{
  "n_experts": 32,
  "moe_layers": [0, 1, 2, 3, 4, 5, 6, 7, 8, 9, 10, 11, 12],
  "norm": "layernorm",
  "norm_eps": 1e-06,
  "rope_theta": 10000.0,
  "max_grad_norm": 1.0,
  "decay_shape": "linear",
  "doc_mask": true,
  "max_steps": 7374
}
Below are experts of layer 6 (counted from 0) of a mixture-of-experts language model. Rows are named router (the router's row for the expert), up (a neuron's input weights, with its number) and show model dimensions 56-111. Each number is 128 + 32 x the weight over its row's rms, rounded and kept within 0 to 255. Numbers have three digits each.
Before each expert's rows: "mostly gets" lists some tokens that are sent to it at least half of the time. This comes from a sample of Wikipedia text that the model never trained on.

# expert 7
mostly gets: "born", " Fau", " www", "hina", " born", "died"
router:153084076074107140139142104113101088105059161108110182081135124111133094158149184131128093097151173137122083120037188144116166134120098061170129129173162175131087131141
up0:125127200150064139115032090127084127118074092106123097081071098100145105138119127150114180122081166110155114123127158125163108138110076117141134162144131160141107115077
up1:156131085076129134113131132127142069083155166110131127119106106132158152182170131151116103102097152106133141162084162120152175088060150133115132141121146158204123063206
up2:163143079092100156104166111150083113118103075156117155093126157148060105179087113164116112134129118129112124140095087170106177207117103148163148107145117097096126173080
up3:126107153114151136107114122099132119172095089069110142194177118185106141189160099169137101176136180166105116086098079119204126138139131038163091122150109161199148134116
up4:132120109091104179107150192140131087130076171181101083136155163167121119155182094109111115122194150100129109099115196062184103132140122071126167080147101112084071071125
up5:124111157087087149205113126113125114110137095180146125060133204111089093157125126168151134140149135146181099123165091155099114089170160101156109137132166172089066142112
up6:128118129117106118109125123168159135100139088163157131099134125088083138115121131096196078077167134128140118147143099173101122125120101107187127062157118163106101094152
up7:165072194139106129120144121092052115122128134121157063157125139121155130119175144052061083112093141147097114200076109145122156169085110162038149087129127089117148052200
up8:110099119128137099153162160083155096093082147117149163159129099144082090197209166105135103128146137121080163142128119133120103130117150151117135175170186111176097124161
up9:169136136090130094202127096119119109123141168004097144180137126095144111116170146140139131102216167118125116119068144108131121120107093111099136148136135095132101136117
up10:170115118163109135154150144110136105121180104088102182126156154140149134172162149134186141088118119100096075179141116166193107112153100163059157087063112128128123172121
up11:193062083116135160146132162155148186159134151136148118184130124140153149085108165092133132130125110145145138123096133100155135133118135078160067120137118142131153145130
up12:177132085091132110139148149080196146149111198098138133120107102094158183133085144109118129136127143076140074138109131099148143195199126152118155138062112098111140090121
up13:076147132135109178148097167161153099085112125083071141108054146131128187131120176116164095065162171139132116138139190144119138179129097107124117131138164185153156120139
up14:139144118137121091143135126134106138099164116150135162176124186146124085105096099163183111135136129143168054160139132094147076119152097112091148175087079096095148166111
up15:161121084125155089141152078104136129136069149136126127163192120130133116131143119100118154136130127061206129110095107131116201113173086092149182132119151107091072140099
up16:122129170082124124121111125100063098101125116110150137206110133130144127154174154127154078164088103163115124120104136121165161160085107122106167095137144181141126102166
up17:157173162112094148090073174168114147133185170102137169145105098088144111116111101132143183144119183110127115168090145160142158142136118073145168079114088180166205119179
up18:180105098139159137071162176086134079125098163172186173106137120167129151180150105123105102154134127112113118129135147121153143117182140138170052131164085130148112114107
up19:179095081167139119148093151073156102115137156182082122179138105094124141118059171120114086045165154107125175185146080141138165091091126102134129150135138145148113166143
up20:158152138110110147065121158204064041124115151136135130070145091115133178116127114131107143133084184111090105154170137119099109204141118141191144144147071106105100127126
up21:146087105137097143192161092112133114085117120083117219156109112147085119184139139158197109066096124101139163162133109119146142122138099090133047081123149154122119131103
up22:153151170170119155130160168164095122098104075142168102087147091151086160180163130080145096074196102138085082171152122116124170164133112172110083123134102088157045127165
up23:192084146169146115117139171215138132094151157060153119092141140126110149132118141044114156180128180122118146116106117163134084153121188107167141079168084177101106146137
up24:150111101129098176168137121141133116111167183140173125134122075152143141096155145133148158087137114150117119176169085121123138108118134046126144126164144183068195109104
up25:136112159117110176150135153117152174118064150151153175152078143187125121131152107134092095103124142165121118135055081172161133161103158076100239147166155115138151046173
up26:090086173128108209112111166081121151107071152106125136153154099116136183187183108155145187139079129106121137137093162153171167087095184114162162099111140097170127123153
up27:092158147133077099127126160132102151111151095131102144105131140115105147126147088129089080141112139112082132110157148119117156138122140154147102038177196179105125176141
up28:154049103127119132102093096132223123140113142115119148132161081131143100140128121100127150043070167085143122086060083157136099134112101088063122136145170100130093127097
up29:103131098163205105109124079130161103120116108105133085163159131095130104141130167120037065150128196109110153111100124113114200098110077079114181108151148149117090148187
up30:171123107107147169109105068124133093136139164144153161175159123150139134118224169157105134206159171110121146101066100126113142123164125098090191077135144139171060169177
up31:115086158141125105078063123107094169120204132094079142139103090125111121192133198086182114103095099105090078090201152126102129113124119108125108181119133128125143108158
up32:131101131071160084128122138115156091099158119128124116035139158138144111136096118119130102193157213136134092101139109125102152148219128077138102103148139118068123125116
up33:155151133159088171155147150104165129155151167077128158107123137145141105139083156088080132061115093122073149107134110079101117171105161076150077137177163155100120110124
up34:105112153139146108156060065112122030147137168091135182146083135119102113148140179115137152108113091087127107105146142121125166164117174126102097128133212152142102100117
up35:102123117090159146110114110160169128133132171088159209116056113066160142149142138089135151153150199119145112146095150148076137096063111093156121046143128129130134158155

# expert 27
mostly gets: "′", " 30", "-8", " 22", " 42", " Avenue"
router:137085105104155199036176100099144090150134128150117164101148061127147050165187157085142110113175150135090087107084165137125141109131049088129157166193128142184124101181
up0:112162111117117216128080139084112094087096174138114105129112093110108181179130108135144081107093115135148145065126122130164135145175096085110105156160177169084171125105
up1:146099153126143121133082137124102156137154080159186181101140100188159135169135164158150209150116111137106127076155113128139096125132105075132131108123148093200129152119
up2:136174097161148148139059171123154094173100179083112171116092103137097147081143112122101118144116167096120134087141132121105187163160157122191089138146115165081107070139
up3:148128122062141162116183117116101109178161120167160172093111094122080098124107104074123129107143098120071122096111190143189082127193132061155095181121116122181120150128
up4:138150152066133155058092139120089116127104124069109114135147202107114122132118122116254108141129126175116130102134106104159092172148144118150087151146113129152123188100
up5:142167136129171137165134112114119166128102169049099095099142138120157166100158138106116107144188152125124090112137142124089134172135074111132201116099127171107122078194
up6:092163054125153119086174152076117068096137179162135127125092086098100175128107169088127098104162146139097098168128115126124142137106158181185064133158110179129145108099
up7:165117086120091164177188150142137142165137094131141137137089108127123154144065112086162164162119124089118136126131114095129128122180173156159156118161105119089154139080
up8:128101098128121149089198089137104107142156127149087053127057133138148118146202087170148041115111147118115120125181110111111130162170103056116110193112105143185137102138
up9:140148105114108128145147126167132133027132130112084141074148131136131155118100114107158154110118130134166149117125138078095094101152157182165178077123093193136107069175
up10:212104117127104173148094120141084051161127086165199103082071103115161061157077162078091179101147167109125135125097145133146126159109152144169145128066116163125178089139
up11:143094136165139170190160074090136142154105121089142058117127108135118102117056113092126130200152126117137088083136196172045114159109100088124091174162084220111128160144
up12:090114100134132185178136117066145083118124110142134150090096132150073063209147149123116140158161185163140081200102124093139157069076090143119069127166152087124169131180
up13:145123188101127149063151116107101106166184131091146128098155096120101062129168116134173125130095154174109049077108129114135107126157132111137070092138186125145086075133
up14:091074161077138136066155155135165125162125197105113182113126112118130099116125063091134151108175125132126137138096114101149117088125174112085123133164105155135092122090
up15:119086102133176121136125121111160155167114186173055209134143139124085077141151123112148076126119141130101158154140141132137133113115130107159104148179098173119159082105
up16:111128120147109138085087116124207148089164149131119177125189104119162153129086156071158101142150136136112156195136191176149131136168117113089104076135119120160143079125
up17:105115083129128122068121137133087152157125132137111136076114068211143095171152090120153114178141076113161131149138086171107102099101095088173183139119181101175153103105
up18:123151140124178086120131072129108096138099140132113133082147099096143080142148075184189107119152179141077131182093119119169089141141150087135114135123178115093164116184
up19:104131167101107122133116141160123128113114123112115184186097095094110125147127125100136162093126148115124144096133165116128135109163151129119171107139124128122143109223
up20:106136097173088168171169154121113104102145114129059104097095137184127161161118139142155096107189135134146189173175119132170115108154122171096072116132159229089172151093
up21:183136105130106175108078123083164084182116103151127173133114165116117127160053160083157166199122201155125092085125110118118157108130077131135213090134104130119111141163
up22:140128142110108145068143177145161116128186206166120152128121181161158103145201090058187116101113070119067099089104114171140118161126140078112110108108146139202151160142
up23:094124086136104199128132124124166115111081108107177099113159116088073096136144112203123151128102126122090125109110095148149128101145179119136094165047091137090128114145
up24:139137099126155145122138142156105138156092091066121144114116127130132158169151187091090137132114135064122126118093092145128137069130089134147153127131173146156136148167
up25:169159153090186177129125134072120173146149139115152181114099053176117116118174147152122103121170139120121064101202152164151072125155096021116147107182149130165128137182
up26:106095029112055112129153154058104082137148104098158097100118172140161114159094144065109106155135094134116140149182143116098168116182112164108125119092145174071118107170
up27:094136187142140210089171168160140125074187134120167143101088160132047129124132140102097118154171102117171164097155119102139109139084130037139077144102141135131125117171
up28:129177106148084134067184137141137130097116131167168140123139165167100104129133128173093094147132144119123100147152188097196132082114167102176158185105118174125095105117
up29:094137115095144159114125116099163126122149140102062113055087107118085161132093122089145125056093128107180116143116122189138112103123131077138131117159132067130078098130
up30:100072124115098178137070142109165145128131107127113121119055155078074138149130125126176121088127123159174112175098109123114126122107142177102146129184184090126140089094
up31:116068122135124151052141125103128072117157103201122152106168151136164106164157159115155132100101093118194132149134113115093146138117105083163133172097143046142135139079
up32:147135108161161121119161095102122154143126098114158059114106122174132144121119112143080109142107169140155067101141113142132157188112149156153142153098136200101108113171
up33:179107145126089126048150112135124193126121148118117119161155107204174062070135165085183175175137113134120146104147143120138089130166126120121134141117110094134111134125
up34:109122165139096163068146079168125119148157151177131147125092147092115130202154110105132082124115160132135114139102158093115157102072091077126102144147180162161148089130
up35:119076086176089129044127095155160148162115196120140082119157114087063103145126158084178064158071194164146093113138151145130138153117098081109083095109081172129178108138

# expert 17
mostly gets: "–19", "(", "[", "Note", "\\", "died"
router:164149078065140156074086158140093151178111142063120154054135147135153098170100169064114110133093169119074110085078153123101175140090077095140123136178154191124088081123
up0:122088129082179150094145097145161166120090187048130164079130128105126093149105175152186137131128139122123048149132124130144137099142107200163081122137137191120091108102
up1:144170085204142136132169116094128086140128131153175138102115180147105135179092093109128142134139111100144127098138103090109095133145144137160062042154153147092158187084
up2:103110178171084144143159127100139111077118124084104121145142117193129126111139104186126141107138086116089131181159166145139110110161155125132120115087153076100109092146
up3:117175099124141173166073114163062121161145125076163170103095153124124176125134104145183136136122095149146135126111130135209078101186120145183113135128136075121145171140
up4:105132112109097139140094170150116071167089140093068148101170139116161104173128060162135080150138118129080094090164114121147166132061176090152182050166122123185122196088
up5:152099131091114102108139111099128130162137120106128172127101134137208161179113132157111069113126146147098097064130152161130154122136086108092167121161102156114148090107
up6:102112149150114106089113166121150083104142165118169133172162080128151083120129102108112096104094175184119176156127077184077133148163127124090081111153151140172058188120
up7:081162120176138182105153145175162135116126162099150107069094080093113123096111137191101153079122211190175102136146165126142077171160093131162185112186090120089107111176
up8:133153111101096212148145114092095116104121106095152195127118087114140201141163127040160099097149107124136105144136129136101084108124156112154128150128141174146060119147
up9:140126093128171163130132148074092103127093089101145185155108161134115133158125136142135077121071168179131119175168106146116086114142105171112136109154095127131140131146
up10:079140113131102176151180128127172175190120117044115113105121128122139114118111096098105122155144139170066094174198062085166122136142075097158195092109133144046103111133
up11:147118091095122117095120109142104149100106133042136084171057122132086157134093140093097137134207138113176061121125169127190135197095086146187141136194126178124077131171
up12:166153130117122130132172146207108168142138186088110143139083118102118140116160120100156099152106075189166112148131162123101067056078095138155206117158107110078114100100
up13:120150133162133066103140063114153123107118112169100120136065151127108167136143151128077117134133162111152065135180110153134118144167132126119139146133145136129057102130
up14:153111143078142145133091139128134136124184137120128109045193166128169160115139141076182148149096189081122113118110116104114082175160082127109183106134069100169096123109
up15:130173074093094194139110111114110097134107103091119119091129137195159132146142118132151112159081149126117083118163179132176078156141124094180134137163047131145139131138
up16:153134074140199151115148096144154116147104147127128103114125130137140096171186182145088058096108130125123060098099164142123175119122177123149083138140076132149152136128
up17:130163148114121147098115116135162131111135085132136220152109123197083129136109125066065146074160119145104158162170061139121153136093150128132110180158115123148176095092
up18:157098121120136128132128077170114187142115060193106164127100121164090119157183131182140072135108117125127098067141069094157096083125064125175091110109118081135146151144
up19:039137113054070113105133139099136130165138182129126139166111143154133146165031124080167162130129168107119153111198139160102145118153161117116094158136154151122151099141
up20:109177104148131150152097099141121148135139118164079127133136144089156085123135118160109102144183155124128155122151120146131089205104144170136151123144100141166121089097
up21:111199168111112159147088137100068097124105132147125100106130087125114112181093126096134072122085138123120145142107165145065169123117110126121138089118177161096129115171
up22:124142071096206169170150106139170121058138133093115144060146152091095110077116085149166185175100150141105183059130173158177188140146102130175086103105069116114115121110
up23:130177127105111141128161178094084164195156154128102132143103157154134158121136089114159095111152087121061088095194167183121159095117134132100164141142120145151133135146
up24:139097141148135192120097090172190155099122108109132072100139130122107132164077123121139129090124107062160208054143149154081088179057151107120141108151139139112119104131
up25:083158097120172180180100151121153106141136121152157145164107104169085146139140154112102084117140191169132119146120116074097154079088102106118115110147116115148144117166
up26:142098108019100123090110089102087152128194151136122172112146109176154114146095059098134066157125120140074173112105116178196137122121163145123123145152139170149109129063
up27:130176142156160091157175132156042060194146139150118155123128106140126140185144150130165077154148106126100129164115155133105187121129098129144105118090137143122092154130
up28:169108117156087110034194121149122139137149100122135164185128147096135140168158136171209166108102164078133126133092138133104066069154134144165112097122103057156158096133
up29:140091097103160113137162158149136143119160227100108106089142117102183130157135067092171197206147118072134107148126142143108113152094176113106158130158137183143129120072
up30:173114126142089179091112044163123121147117129184138137095114168090117164188167128097111038083118116166162119162160148124106159096081090164209145171121148120132108035130
up31:195146113153069129138135140095100063108137111141106147094096130153127091130152117156136088117093140088115181151171136178189106165117119120174156174151084096163121147098
up32:141171123135123219126158158130144134184120147113113213126090137055128102116108095128140083110096131093122113092136075133121224102198143152132167136140129109181063069138
up33:143132107146138098101160145166088133035189146156109117117162096078149081106083106103070099109183152083106109209140070140172179082116116197120140111173171127140087109056
up34:147173134089165161168116125163127183082112093117143122149114085162147125119113112110195115132051139172160065142069128113143135118084104107099101093146122159166175151178
up35:159094154162157158184104110056094100134135147105107131144096150140111118149152094112162150105157069135185189099137140130166113157141182142090104104115097063144156171120

# expert 26
mostly gets: " would", " can", " V", "I", " C", " R"
router:125146069104169088073159118097121120155097199112126098157070130108123131120165150146103111075165113128123128063092114151127179153156102090117142138154090157095124127182
up0:113109103151130140103118117140196102193095146129103091100067192109142088147142142159084148145148180102111087107156097116091196169178085130115155128170102166074110103123
up1:094080103116106128115129161149115079107138150140109140141116100142102154087100133145081088138190149167136121030145167144128135185136127192117151173124083138136089104159
up2:130165145123198128105166067151127140122177114106132095144105146128152105137111129091110140143137137116095130095105122147077125100116135099172120116155145085119181098111
up3:102113128210166176109170177144142113118104111145142114129102129127100152115079108144171169117140154091161082116125130134110159149127138137121109135117168098110109077143
up4:099146155124129108111108111121077132143168109141091097169165134158106134182138128085196193099154154117120131117155149092098148082118089123134096102160090122118116096148
up5:097140094074153152144109123118087106128124098088108140123140102109158165126110127121151140151069154123101151172023098146122121103119094128117133152125180090122110105153
up6:181126085122143178122106125149082146056129119114153146114176202189153152123182124125137092052152095193167171115154135099134177132118197160123190150173125123137135051090
up7:127151194144154154133144100107123180173161138107144114135129131090152155077039101101148127142108125084090172130129135112130179137120126083143192121211169090063119140143
up8:184127110081192160077116086165158122137131172044134142111130095111146160070120136070120143156126116121138103097109134155141112149150141134138149103105156171083201098113
up9:035130135100140123135138166063132124137144063132088172166143118119100110186035131109182092082190129122127129186151182078122168098137089106184117075137125126128206129135
up10:142143086154125093110119135055123097202084181112057144072112169095157092129121202092128114184127178086133158079093046124092158133123065125134136137147116187102151131151
up11:144161113136059083094093137103101124160095159154102079126084141105158138116132076127060164135189114145158103081138094113113144154136135159115197166112116148103057133176
up12:145205123058165161110170123135157098139101169126098157138144149154104094130096132126139127122152133213178207093108160122164138133135110108119127162153127149163138099143
up13:089160160131110119147199098048109095120189147228163152149066094155123135112129189165150135157150119122124116163104169128090186159110110130063095138155179063084168154094
up14:068102125108079090118191135135129110097111078127104204182082179126139187187161140107177119127152204115080119194165163116167164112149175154160131089134115122156119144077
up15:141064076096115131099129170080072163108144093161123158107159171081183064068137146111110119141105134178151125186064126143111151149133161156091117162136114110161147117131
up16:124135154135148049106166109083120158153130136136176125100114139152097164158130071193172141162120115143118161110115053141119125123135122132157170129132125131116132181173
up17:089163144121193108104077077080120114132131117070087150104116159139148106147135119155153128121098152155043085107203125133179149097149129127189162097103056127133124073182
up18:072158155128108110186155057095136122113125069162196129122085119096186111161115149115110103140202105183037134120104097143109145156165136146139136123149137012090123176120
up19:173057098073144117112181086131128130154144151169154113200069151162147090133148132146093178123089127132192096117118101137120091122121144185122188162133144164152144096183
up20:143154102097136094094148114146099178158131181112114133140116163066143167202137104135073162142093162165112109067079163075112139105149110126088135123153149122119133128097
up21:080114106107088157108173165118167122107192121116082154104134110113110130156189148156136117110192123143103087181183163168102091123163140154136154121089087157125110113114
up22:072114157093103117132118108165055122150127147107167135149104160103099093163140117177108161214171137176073128142116115117095128131082094062134107171125066126183100155140
up23:113150115145165079143114177149077119107171062176112128153048182130123141179170112160160133127120132060117132169133148123155095183159114095132153096095180147207137054100
up24:124111140159159076110115064100173162145169101074118125067131117154169184096152180177137154143115150143130148075086134138153101114103105119142219098144104108067132128136
up25:077204113148143158144174116095098114134105146107171169119127080095200149127094137046132063129092134117126188113122171148140158127135098086149178079148101101120106136146
up26:121130149145079118142078133160103132151123137067172111091128086101156153107165140122127135161158090097197137169123146184183117098133142151073118145142115136143126054131
up27:136144115106140093132122085121146129114121110107150111134105091175135166104126182134200131073144130198130123209098091137139137144111158182058125143185138104130125093098
up28:131093119128115123074055113096135174166137126166152121183094171122124075091121127126122059096137068170123123156173093130120171053099098154127157120059087147139087137161
up29:099167100119110109104094090126144134145101184142147130145160134168126142133112144137159097122127110051153102121121130130093186130063099127046171159121143111151087104102
up30:146123125135064064132162130127136158143133102122160169114165101174111127186143140123080067112148125104136115098117098099124118125130110158128122133109152168157159149120
up31:137121081066117130079119114126173128086112183112091128149131151130167139162213186122111203126092128098186135160071146127110178153153120133071162122102156119096152127177
up32:147122162140120148155147127089176093139113131102159109103159127136120164069122136173120123094089167130146157117133142122081133040138157143142092139095156065221189105115
up33:112142079129104187179102141118096150106156197144129090112169126089071174110098137136122084139157096122147146100121187086127115107104171091148129105175186113129150085065
up34:093146137154176154162157136117135136135100168073164116146177184085159136081088105098145150101144123106099139062150117119136145193160144136203133127155129159111125145143
up35:089130075156101128103110142142041153172114096201111114143102146079182080174104110132108087114187061107107148076156159180145115159159138147148157103105098126186144110109

# expert 1
mostly gets: " Ret", " WIN", " ITA", " Sweden", "hylum", " FW"
router:173092114142171109106079129112066153120109185109108175094133154171111099129126171087111115126120130135036113087102158134095139151107090080163162108196146184108109134099
up0:144102123109113131135150154125167140182077041075124203180115104126136098186167117107121098120101120094135114124111167073064137093205107115104114104139160163129108119162
up1:173050062153132128116119134095110148143056154100102106172141088142057167167188149171155100078148135116135164149154168194128105078089151121162111107132086123164116153105
up2:178208128140117138158071130078166141152157155096078125099145141094132159138078090151148161160136149122122101114081171175121161144120129151157160192117128102111140120184
up3:132089124122099077133134130159163131110120136122126117093119165121157117158158090165079133190051078133148089151128114125210091063127129110144110098135148162156113060161
up4:120150133129109145094152117089071169122133081031067086102138100140130139126125163090104104138129122115175106110166126165096097116130142154109147142189153078117143098145
up5:117102104107107139106105104074097075144205153176134116067075141170092130130181061132135132111138149150140132127075111058177134046148080130086110106128097120107172104133
up6:151111096143133123057141137097102100150152149090111166110145141129134163161159144063137107117071112164111136136178121133081127145171109109159094112159104073122053137122
up7:175150137122089111115113083113108096147130169099098141098145094144088106161196149111218110132114169142131088088112130138176065123183119158155160157103130129163128130178
up8:132140130120140142126110139169138105135149112129110165149139084127134092141125172136145086091174081146142135100072112114068115112145121171174122112147068129183126126086
up9:131115141052120151035084172113081138125125149098107177097138133133129083148133125119082175128136136159135107121096137117084095114117124121054128090117156123121065079189
up10:123154090149111151140083160141087096118155116246122080060183171103169140128134164102148123149083114043147115140079134121160094087181174101139083132069108126166156138114
up11:144107123122050143138130155108069084116124130146138126122116141072153135137108135161049109164162082126129131165091067123130134143124163131107092138132132132151053170053
up12:105093143136182117112116100101154121116130056135125137151103139140115119129147156135096134206135128090200120122107127134076137134124140111136179125123097124129216136184
up13:163149176089161130126071178132070143174122166095179124122157148085094175153162172144189118112123099134135120127165119166055149094141144154082136084121136123171027176111
up14:134136118158145131135060154154103138134113105092152145133143135154130119102139151170168080156141121172153085112131086140106135074100121130086035125127151088167123180109
up15:136114157053092111131144170167109088114152155140108140061151133115117131171096122101142085095145137049134167071135117164106102157173132137181047111085104113092165154079
up16:108119092136093056096172168125099138154119191121121143110150120094112122199155151061140106102080157126109138125137143098083105134163137100151208098177169163129117121136
up17:206100048124151190186187141123136152110083151132157149158111149171116082105141177134180136084115206096101125159096063148124210129120132117116074053127078126129100127106
up18:151150081144111128111151083077110179149131092145135164146089143127135072088075107098130161121094144105090108091174103152116121141145079191109114149148083129062120097153
up19:138105115113140080188188085180106099116133132129133126095126160163125199144177146189059144170090149111153093160115108135123091147127128095106110149154122113110150103127
up20:080113128147153117123214061144071166160174164156151149135138136116131120151166134089149152143108102072140138125127137147123147124056104153117158136196145120108142140118
up21:125095165127175128098137139130123124136174103137120076115126168158061085117154134126128120122147101143122129104150123141146154043082083128144160112120158138113088111102
up22:099158134066093127151103094114106122116139157105108088113140145141190070085072097168152136126156164148085082141063131122117128133157065150109128186132144129108124088115
up23:154098147136119174128132102109164083131119158119123180108105135123086131149121118109157049156111117106095215160043112136159133178120117157145133181134125168126123096132
up24:112145140122130224134207152110137098167168174094117101071151155171094130178142142043106097144117154148059117125102117148086100101170115137148058133118139124163139151128
up25:149140102085137118154161089113159086114144150099116186086107153106111155118124109081121149116116076111091016161071203136118161091118094080158134112114141167108106150089
up26:110148151158094157079251122099141111117087186124160106104118170105112138128181116140124103165178221139091129134160153133121142163138147125168098173097173136048142080153
up27:080105124125106108155177138156103135131162047119136155138067113120075128113155130137108138054187099120105134100101148099143140099116129154120177137163095124103141210141
up28:159127132126164177142156117144105100116089113143176138147150109125076101096108129149188133133143143127106107131103114123132150129118102151174130106108091141118176154140
up29:126173074133124128111116109131121144100173113082129137060079150186169092157139099143130136102145100119161128075098159142113108175147113111169115122085120064171156134191
up30:145116085132127144093119056159093103119105121098121124088103129134077128195150112136149135115129161118104134090128136135178160128099140099182108080161108138177126132158
up31:112080137101114137134084097139101143127163185165119130101085155135097087085124095171175145141081121097155116166116148130123122146171099155100152106126147118142122119135
up32:136200134117127130159148099154129138081180167139156109060121127130093116156194091112125091151145187134104121071117173082139115147167078145127138098122118110115105147181
up33:132168118135127092155145110118130133127176169130143162066127135126114165135156187131108115113107122107114168168150151136074127046145108105091169156163131090121149133165
up34:155080077113083143121167155117108125134149147087044181118076103080103158157116167082131123163085096152141105075126061184140097123137088099122103137138160109131152084156
up35:159152050159171158102108105154157109139089121119119106151112134057142053154117142099093096150136159094093145156094116148098148098160079139159124062143144158103159153115

# expert 25
mostly gets: "---|---|---|---|", "|---|---|", " MPC", " JPL", "|---|---|---|", " (0)"
router:115107095166185101125136092123090094101123154094167142113138088141139080129120149116122125108185166165090113118115183162112126144107065044116090121159188111132103101177
up0:205147124140085100123182168104110132124145129163095132112172094088152148144177128116088149126114128091051134153135115137122153101158158164163145145180125126130089141163
up1:199094054149074128133194100103161147135123076109104144130110142104124120131086168150112114140189135131161069154190151125186120080134132121121130188122107095151158074140
up2:143139110133070154116165134131201113106102128133144166129148167097146172101189091110218121138141124218114158166145160135134156163087107106108126109087138116153080135115
up3:057085084159119178133109088038112159115170104154108135144093166167058165139135070161163117103181107144130116116119096117133191170043084130135151123126132173132121084126
up4:152155123156072127117109127099109135105177120187159202101182133124117118131189086091162156153152099171120164168079115151113109096128071154061101144163120119161141109116
up5:130130149110148139128109186106132092075129058149157147169124138192168135125163142130146114163122096124143086181117108172077153107190131102129060124114136100126140114138
up6:151151133107120133094158123178096088118129139062044136092152179104124093122102123126105107162123135089147136098153131133115166164114086122115124073143073147106134098152
up7:090129063135129143149128121124111086062113194159134094115088055101115089168094102093111114182125125091098083099165115112119154083123153127153097105149098123117162092122
up8:141142104190159105147120156182074138100116144117173092156059190157106125015110089154127102156147114088113116118090122120111152152191149097127142100142122189099120110153
up9:123169137168127132106121184151071121140139093101194119090035097129119092133124148207072125178122124128116083075130060139196111104123150133140142143144150108219104155191
up10:060141145169131138135149070129179095125145129123138093153157123132091114134090170160143165075103117146110132113159131118069084148097183123179082148059119134169129096120
up11:075120088124077140098156139147137107039159163132154149047074162084123138086124103119106168078113182085115163117121114102079153192154073105141152090125172176089095171122
up12:112113118069117113097157148108118133163176126189156175079103157131085117154140130174195059137132107116149099155095110141115123072187148101096111101077086068123101134098
up13:132099083132134200127108079150104068154148129099090146086170109102090114156121106174211120184127136144092065123108139151160147162140125116128136128154142131131125138155
up14:170116097121078118111111135120167103186152151141151120169139154190099160052110074116176108165103162137073120149161147099154114201136144093157134112103092121155120166095
up15:152142111134127145155148131120156156125114141127169128131160150127161134119084113103107082168128146185174131096137157139137114112177152118158128165149085123151112105109
up16:102160088134118109121114139095088171061116115179061141124116132137109144164132050130160109102100153157125131176092106135132187134098156092116142133150188101149130141169
up17:177172142149081103134133179125108036108087170115117127079150089130102149125189153184134129139117159089173080125103131164115120062113102093118078113138107061102129080075
up18:137089156126139149053112141073145116198081086106145088157142109090158160106092132109192101111130160135139169137148089150098151070076124162132144173123180138172151105068
up19:145161112118103140161138152146055137133143116159147115080098120093118144144177044089136105130143135152090091096084162117182121110108133104076089097146168114176172099151
up20:107103129131107164147129112087107101098187139134138152140091111106089049114090142183117145126137112154143146091147118111159119079151159081106155147090142103114110159121
up21:166115114122129114134126188131121151099099119099197132108095088107113084138135064139152157159095125152141131153130123137125136134159047159182146122145085149104121133107
up22:171114114131113104081080163110097117162167097131162140162035105108130103110146133048134117106129133145152083143126110134110124172146033103112153142150060133142125155112
up23:100127140127109119114114137094125131145145121184114133047128114131113101136136104131184072083114158149139113145148037152095100102166119128130129130111124140146085128032
up24:168139171107162143151144128112093163146159128108116128094076125118133143172132171140111144077058182115125143102108100147170060100149136072128140082120120133178082170173
up25:090132134142143158144107047125140115157071127064126160137147093139170079144167092123095126123125165112146183144162095154073104089124140100151168141150113140100123177110
up26:092234108118104132095156105151156124151102123112154134191137131150149161156060070129164151141093199148138124041093121099121183143127097064077103137138171215116113132189
up27:138047110142137181123191115159152084146134117181163099171142097144161101135143193142173161209125140167107134181109089121079119199101174117145102128056138159138129127088
up28:101173072145133147162161124110080179091132126070112125071141077158112102144121118136046152144090155173145086054060154113183125130120083148175134093135076130079089111214
up29:131118110126135157092167130135172197120078085072097157167108091074096132117150105124123135132138130101134100134114059151120124123072076080175143126098130139098130099207
up30:159073149147131180137124221130142144152184111150164159146130130142118137112123087107110116116098120146162124129112146150171177111131113073085100147134099147114114139161
up31:062157101099130083092167095095104132184137111119095196117155119084117130175143180129116116095209175112180102174219135030077109130184169104090154098118135068105133081150
up32:148170126142156110136165160124140072157085143116125110152072142126185109136099128158139203104139144132125122096111156136079173114103158062153157084192082176112077156145
up33:109125138099117070127128154175104110182125164065106087097164143142106138174153098116137059169131142108090132150110156115089152196108119115076184140116148088154094110096
up34:167102192102088136169161147130163176158184092134143129138166130127153121170200177129135112158111141142122177127132137130118108093132098151124130145135143142121118193158
up35:151121133136151139156101137130185107102121144126147141093138122135093124103115115122090123115144153140109099116100062178172127126122117007108103148132115151102127122135